From a checkpoint of a small mixture-of-experts model trained on Wikipedia: 11 layers, a variant of Adam for the experts.
Below are experts of layer 2 (counted from 0) of a mixture-of-experts language model. Rows are named router (the router's row for the expert), up (a neuron's input weights, with its number), down (a neuron's output weights, with its number) and show model dimensions 0-159. Each number is 128 + 24 x the weight over its row's rms, rounded and kept within 0 to 255.
Before each expert's rows: "mostly gets" lists some tokens that are sent to it at least half of the time; "raises" lists some tokens whose logits its average output raises strongly, later layers aside. This comes from a sample of Wikipedia text that the model never trained on.

# expert 30
mostly gets: " John", " Car", " tr", " en", " David", " William"
raises: "p", "able", "age"
router [163 153 149 113 131 107 160 155 150 144 122 140 150 135 128 138 143 145 164 110  59 170 103 103 114  91 123 180 150 124 139 137  98 147 109 108 138 115 133 172 101 119 150 148 192  99 151 135 127 118 123 133 125  95 130 106 102  80 143  94 119 147 121 144 145 140 121 110 166 110 117 139 119 113 135 145 155 131 101 120 130 141 108 127 110 121  66 137 150 107 132 108  73 125  91 140 147 144  79 145  85 141 115  79  69 134 117 117  99 107 119 154  92 166 124 122 163 111 148 154 147  94 158 149 158 134 153  89 139 106 122 127 107 114 139  91 128  89 125 129 148  87 167 117 147 140 126 123 130 153 120 119 124 149 132 107 120 128  89 120]
up0 [ 90 122 165  94  87 106 118 162 118 132 137 117 124 149 162 167 136 139 139 154  88 107 136 137 121 101 128 157 137 135 220 138  90 108 176  89 118 129 117 128 120 157 128 153 115 128 157 167 102  85 120 124 129  89 124 147 138 148  95 125 182 147  98  90 162 121 132 151 155 134 152 122 120 113 102 147 121  99 134 162 112 133  76 132 109 140 115 113 131 121 127 103 129 131 138 156 155  90  86 128 102 121 159  96 161 149 162 114 128 129 152 111 142  85 150 172 147 104 143 129 102 105 165 141 158 122 123 150 120 123  90 168 129 145 137 149  95 131 116 138 131 101 160 130 112 129 144 113 150 121 123 136 129  89  82 108  98 120 107 133]
down0 [105 123 161 112 138 108  95 130 102 130 142 109  94 154 119 126 104 120 121 136 145 112 121 109 109 141 128 126 175 142 146 105 115 119 112  69 125 114 144 132 146 115 149 135 163 164 126  77  93 132 154 114 110 132 112 161 145  90  88 125 147 131  98 144 148 110 124 160 180  85 144 153 142 102 133 109 133 133 109 152 122 107 133 114  97 121 138 120 145 127 104 129 134 216 132 154 116 179 102 146 122 118 159 122 149 165 102  93 124  61 101 130 115 127  96 145 162 123 111 114 111 135 141 117 155 138 147 130 129 158  99 138 104 134 154 164 192 156 149 138 129 151 130  79  97 133 149 157 118 135 133 146 145 156  98 159 103 147 109  89]
up1 [107 164 139 154 116  96 161 162 107 116 128  98 136 146 136 112 119 122 148 115  82  95 127 118  65 134 162 139 128 117 131 142 113 146 150 102 105 156 126 123 115 126 133 137 177 104 123 169 142 126 161 121 140  87 172 105 151 114 107 101 148 109 106 163 167 153 146 154 143  82 119 162 136 107 123 133 137 117 122 135 119 115 107 119 134 129 110  96 147 123 153 178  97 105 133 115  99 143 133 121 110 144 139 128  89 152 127 147 131 153 124 136 108  97 129 110 104 154 177 130 163 100 160 159 135 165 132 156 100 138  89 171  68 100 123 152  87 126 114  80 161  99 111 138 124 193  88 130  99 147 112 120 139 128 142 132 121 135 123 163]
down1 [ 93 129 140 102 150  97 173 126  89 135 147  77 128 141 132 121 150  66 146 104 107 140 135  72  71 167 121 169  99  96  89 104 111 143 152 164 119 165 105 112 133 116 154 132 157 121 149  96 135 151 146 124 140 129 135 122 156 140  96 150 171 107  71 163 152 114 141 135 136  87 128 113 109 115 119 136 124 104 103 164 134 139 142 111 131  92 136 152 131 125 120 106 154 121 151 151 152 143  67  98 113 146 133 132 118 129 134 138 164 115 108 121 119 102 140 132 109 115  88 111 170 121 143 119 146 153 108 117 139 113 125 141 102 132 165 140 139 152 134 126 123 154 115  96 112 115 185 137 159 128 134 141 107 176 166 124 149  91 127 170]
up2 [153 131 138 162 122 123 142 104 168 127 148 145 142 109 107 170 152  92  99 163 132 161 137 108 156 115 152 128 137  68 138 126 131 141 149 120 137 144 161 124 113  98 171  86 119 127  93 140 105 141 171 144 126 153 118 127  91 156 145 141 150 105 139 100 147 112  93 162  98 181 150 146 100 151 168 128 162 111 105 135 151 142  95 129 112 101 154 114 141 143  85 135  80 111 112 124 106 124 117 140 139 120 115 162 112 105 136 100 130 133 134 112 161 117 112 154 105 114 108 173 158 108 118 138 129 154 134  98 104 128  86  88 128 123 169  85 124  97 172 121 118 108 115 148 115 128  96 125 150 154 108 188 142 152 153 180 123 145 119  99]
down2 [102 116 106 176 112  93 133 117 190 149 160  96 140 110  95 131 155 112 100  98 107 147  98 105 165 102 145 164 147 154 118 105 153 163  99 137 166  83  73 122 114 144 153 103 203 127 152 149 168 147 172 137 111 136 102 139  95 143 131 100  93 129 126 137 123 129 123 131 117 150 152 112 109 160 140  49 120 136 124 117 137 126 135  76 109 141 127 141 144 107 110 104 117 158 160 164 130 181 119 147 122 144  76 148 137 116 123 141 118 103 139 125 117 134 124 119 111 108 122 117 140 126 153 120 145 143 157 128 118 109 140 138 162 113 103 117 130 142 130 128 118 144 118  78 127 135 115 138 134 149  92  90 121 122 168 142 149 104  94 123]
up3 [159 155  99  94 134 123  90 163 126  80 134 148 130 119 167 130 132 124 155 134 122 135 120 134 156  95 109 117 123 131 148 117  83 147 158 136 111 129 113 137 124 124 143 100 148 135 117 145  95  89 100 100 120 135 146 144 114 110 127  92 173 114 123 103 119 134 110 119 163 128 120 115 157  99 142  90 125 144 139 157  98 134 112 152 163 146  86 159  95 122 118  99 141 132 109 140 139 118  92 148 115 186 121 135 135 100 130  89 118 177 105 158 205 116 107 121 158 148 134 162  91 111 110 172 147  93 145 126  93 106 112 132 175 130  94 111 153 122 136 143 190  83 104 128 127 147  99 124 120 160 131 125  86 107  87 125 128 140 131 155]
down3 [119 135 152 131 110 139 116 119 137 120 165 131 119 167 169 136 136 160  61 112 138 115 126 110 122 123 133 132 137 172 154 140 115 117 104  95 153 133 138  90 140 131 148 101 102 155 120 100  99  79 159 121 105 108 130 158 109  96 108  74 135 130  81 145 165 147  85 179 155 140 128 131 128  77 129 101 109 131 116  98 135 117 117 154 131 123 137 105 134 123 109 129 125 196 105 170 139 126 116 154 110 122 155 153 120 158 141  95 129 141 105 129 140 137 104 113 146 155 107 121 107 112  95 133 164  96  83 139 133 161 146 163 149  98 132 121 168 147 122 136 149 136 138 101 102 125 155 193 138  94 143 118  96  87 151 143  84 139 122 127]
up4 [149 140 118 100 144  84 136 171 100 122 152 120  96 109 104 112 146 120 107 141 160 123 121 171 101 147 157 185  85 120 130 141 102 145 134  93 146 137 129 145 105 124 144 146 113 125 121 121  77 116 119 132 158 101 125 125 148 179 101 134 149 147  90 163 114 142 112 120 137 115 106 187 147 122 113 153 174 120 123 149 116 126 114  99 174 139 115 150 132 135 117 124  84 130 121 139 114 139  98 173 129 127 143 128 146 123 138  90 100 159 174 162 140  89 138 128 130 127 152 125 135 123 192 169 114 139 111  94  97 138 128 134 169 105 137 154 156 129 146  93 140  83  95 112 113 120 129  99 141 134  99  91 138 121  87  96 114  68 129 132]
down4 [ 92 160 154 165 150 127 106 136 104 139 149 100 141 120 105 112 140 130 127  85 129 124 107 129 107 115 164 128 120 162  95 144 118 120 124 113 147 161 122 184 133 129 105 118 138 130 149  96 134 121 209 180 112 151  93 108 116 181 104 108 142 133  59 107 150 144 108 126 143  68 120 143 145 126 110  91 103  89 116 145 112 124 121 179 141 113 158 130 173  99 115 132 104 166 152 155 117 146 155 150 153 105 115 144 129 124 151 123 107 106 146 132 142  76 139 120 142 136 160 129 129 125 143 119 109 129 100 140 137 145 134 134 138 120 162 136 127 183 114 112 139 113 117 116 130 113 111  93 136  91 115 108 116  91 162 134  81  84 153 117]
up5 [108 122 130  95 149 116  69  94  90 143 164  95 146 112 103 130 135 123 157 151 124 140 111 173 157  70 130 151 101 150 134 121  87 124 140 100 125 147 101 138 125 117  90 117 131 137 133 127 153 139  88 138 107 143 135 111 157 147 139 149 121 133 129 153 122 146 133 120 145 173 151 107 102  97 129 191 158 113  98 166 143 129 120 138 150 101 124 174 143 107 169 166 103 127  78 134  93 131 133 155 137 127 119 112 125  68 122  87 133 101 137 161 101 138 146 146 132 143 140 142 124 131 115 145 143 165  99 152 137 127 107 148 165 111 106 117 154 147 163 158 171 100 101 122 127 140  93 149 153 105 122 106 160 118 162 167 157 127  82 121]
down5 [ 97 151 138 144 103 177 112  86  98 129 116 161 121 149 109 164  85 107 144 155 130 117 119  97 141 134 106 123 134 124 132 128 105 138 106 155 136 125 100 125 187 136 126  73 118  67 178 139  86 132 103 142 135 143 105 126 112 139 147 169 130 163  90 167 108 122  89 122 133 127 133 134 140 108 116 142 147 140 115 103 142 102 115 131 108 105 145 127 129  95  96 133 130 134  71 120 105 106 138 154 164 170 154 147 129 161 161  96 147 147 149 131 110 157 111 146 101 133 142  88 116 116 161 123 117  97  88 119 144 131 114 126 149 131 139 166 153 155 139 128 117 137 144 177 133 175  78 112 129 142 183 129 130 111  71 134 118 145 134 121]
up6 [128 129 168 120 165 126 107 101 119 124 107 112 115 161 106 143  99 156 191 113 130 173 108 174 101 136 145 118 121 148 104 152 118 125 141 129 142 110  92  90 132 121 139 155 119 153 154 158 164 157 145 126 110 107 130 105 118 136 148  86 151 147 123 152 127 109 106 126 105 128 137 129 136  90 135 115  92 148 116 169 120 105 101  91 141 145  90 128 167 104 101  94  97 119 127 135 124 142 123 146 117 140 135 147  69  98 154 163 101 151 119 129 144 113 131 187 128 151 126 168 127 115 137 162 118 161 146  73  81 128 138 159 129 110 112 187 107 127 153  77 129  98 117 139 145  98 153 136 146 116 129 110 165 178 122 106 101 130 146 146]
down6 [103 125 145 159 129  69 143 122 176 103 133 143 142 125 132 118 144 115 115  65 129 148 125 135 122 125 144 112 164 112 119 103 112 162 130 175 170  69 163 104 122 146 169 146 164 150 144 141 131 137 106 143 113 111 135 140 136  97 152 118 190  91 125 138 102  94 103 131 127 156 124 106  93 147 124  65 133 139  87 118 152 120 136 140 129 153 122  98 154 107 135 143 113 140 141 152 106 163 111 137 113 112  84 167 113 143 140 161 116 110 130 113 110 130 151  99 121 122 150 138 139 104 132 115  93 100  66  96 170 115 147 101 164 102 111 111 150 150 162 141 154 140 123 144 125 113 121 130 140  75 143 146 136 176 127 104 100 133 111 136]
up7 [137 155 123 106 136  96 155 143 143 143 101 145 146 101 114 116 122 129 165 114 123 137 121 131 157 121 116 160 105 123 115 162 131 117 122 150  97 138 100 139  83 132 132 131 123 131 132 124 117 106 125  98 170 103 119 153 101 171 139 154 111  86 113 131 126 158 160 119  74 105  94 161 121 133 125 163 158 156 130 150 108 147 123 155 122 114 133 142  77 109 185 174  77 107  78 134 127 134 118 140 118  91 105 107  81 171 159 107  86 122 117 122 124  98 167 143 118 147 142 146 106 127 167 165 133  82 105 105  99 156 118 157 131 167 120 144 105 132 161 118 157 121 147 159 115 125  91 104 141 135 152 139 118 117 116  90 149 144 150 188]
down7 [102 114 106 121 148 109 107  91 101 101 147 132 170 122 173 135 107 166 177  95 119 116  89 130 120 135 138 134 122 142 110 128 143 109 128 174 140 184 129 119 145 130 144 124 119 120 124 147 136 136 128 185 125 111 121 167 117 110  96 127 151  88  81 120 126 175 136 130 113  95  99 126 111 104  98 126 180 140 133 162 103 183 107 126 118 119 139 163  95 159 153 152  87 146 143 164 133 117 111 110 126 110 164  84 132 119 136 145 119 122 119 132 141 123 129  83 168 127 107  89  94 159 130 159 153  93  64 131 155 116 176 135 151 118 140 133 113 114 106 130 116 134 124 134 100 125 117 107  91 150 140  94 165 111 161 127 135 101 142 142]
up8 [140 133 135  85 153 159 132 141 156 121 137 110  96 134 125 139 133 157 173 128 111 127 161 147 156 115 107  85 148  79 122 154 100 101 167 104 135 140 171 134 107  97 149 163 131 153 150 151 143  85 138  98 106 131 146 147 114 139 142  79 147 140 146 137 121 147 101  85 132 147  98 166 125  70 123 125 115 115 136 116 101 135  85 109 154 131  74 132 117 118 122 115 111 141 135  99 157 114  71 152 145 175 128 158 127  96 115 129  99 135 123 173  89 150 136 122 138 121 110 120 101 125 148 148 151 127 160 110 143 100  93 144 147 165 138 122 100 106 167  99 109 109 132 142 122 160 104 156 159 150 125 137 148 176 118 176 113 148 106 141]
down8 [101 141 145 117 124 135 129 157 127 131 113 100 153 163 145 148 144 155 139 132 147  99 132 132 105 137 144 154 161 106 127 113 133 142 101 124 144 101 138 116 101 125 198 112 145 150 125 103 104  91 168  78 133  93 102 167 119 139 124 125 154 129 107 138 125 145 121 109 104 110 140 117 101 113 119 131 127 167 100 123  89  95 162 170 118 126  91  86 144 154 119 133 138 157 166 119 143  92 137 138 163  89 142 146 133 143 148 123 133  68 115 162  54 142 140 108 129  85 121 109 126 137 106 114 142 151 104 129 174  84 139 117 110 154 136 128 122 181 128 128 149 144 128  92 136 104 127 142  85 160 142 137  94 129 167 158  87 119 161 159]
up9 [138 131 164 125 106 134 141 151 140 108 102  83 138 113 152  99 112 148 118 108 139 153 106 146 118 149 129 127 108 126 134 144  72 140 152 132  91 128 111 154  71 140 119 169 169 124 164  96 125 177 126  93 166 116 155 142 128 147 112 104 154 111 112 116 167 130 149  98 133 108 115 145 139 130 126 153 151 125 113 125 130  79  97 198 146 155 155 105 150 129 149 137 153  76  90 104 132 103  93 143 105 118 145 119 129 158 106 110 109 135 154 147 100 149  97 117 121 160 137 161  99 138 150 166 147 133 127 115 130 127  86  99 146 113 152 117 127  58 128  98 135 144 107 139  98 157 158 164 109 149 122 129 117 154 133 139 158 101 130 176]
down9 [118 133 136 101 103 116 115 142 102 152  93 101 135 103 168 124 149 135 145 114  92 130  81  83 125 168 161 126 112 101 143 105 135 126 130 121 143 137 160 198 127 175 139 119 141 150 175 116 111 171 185 129 149 110 109 121 132 180 124 154  94 130  82  85 127 125 155 117 172 124 128 121 107 146 119 101 136 113  95 163 112 104 121 160 103 123 124  98 123 138  93 111 142 104 128 159  83 154 143 105 119 111 160 119 138 142 118  90 137 148 115 135 104 153 127  85 122 119 129 106 119 141 164 102 142 119 142 142 115 130 136 113 120  86 125  95 146 144 139 126 123 125 173  98 157 109 118 109 148 105 125  82 153 137 177 117 156 158 168 147]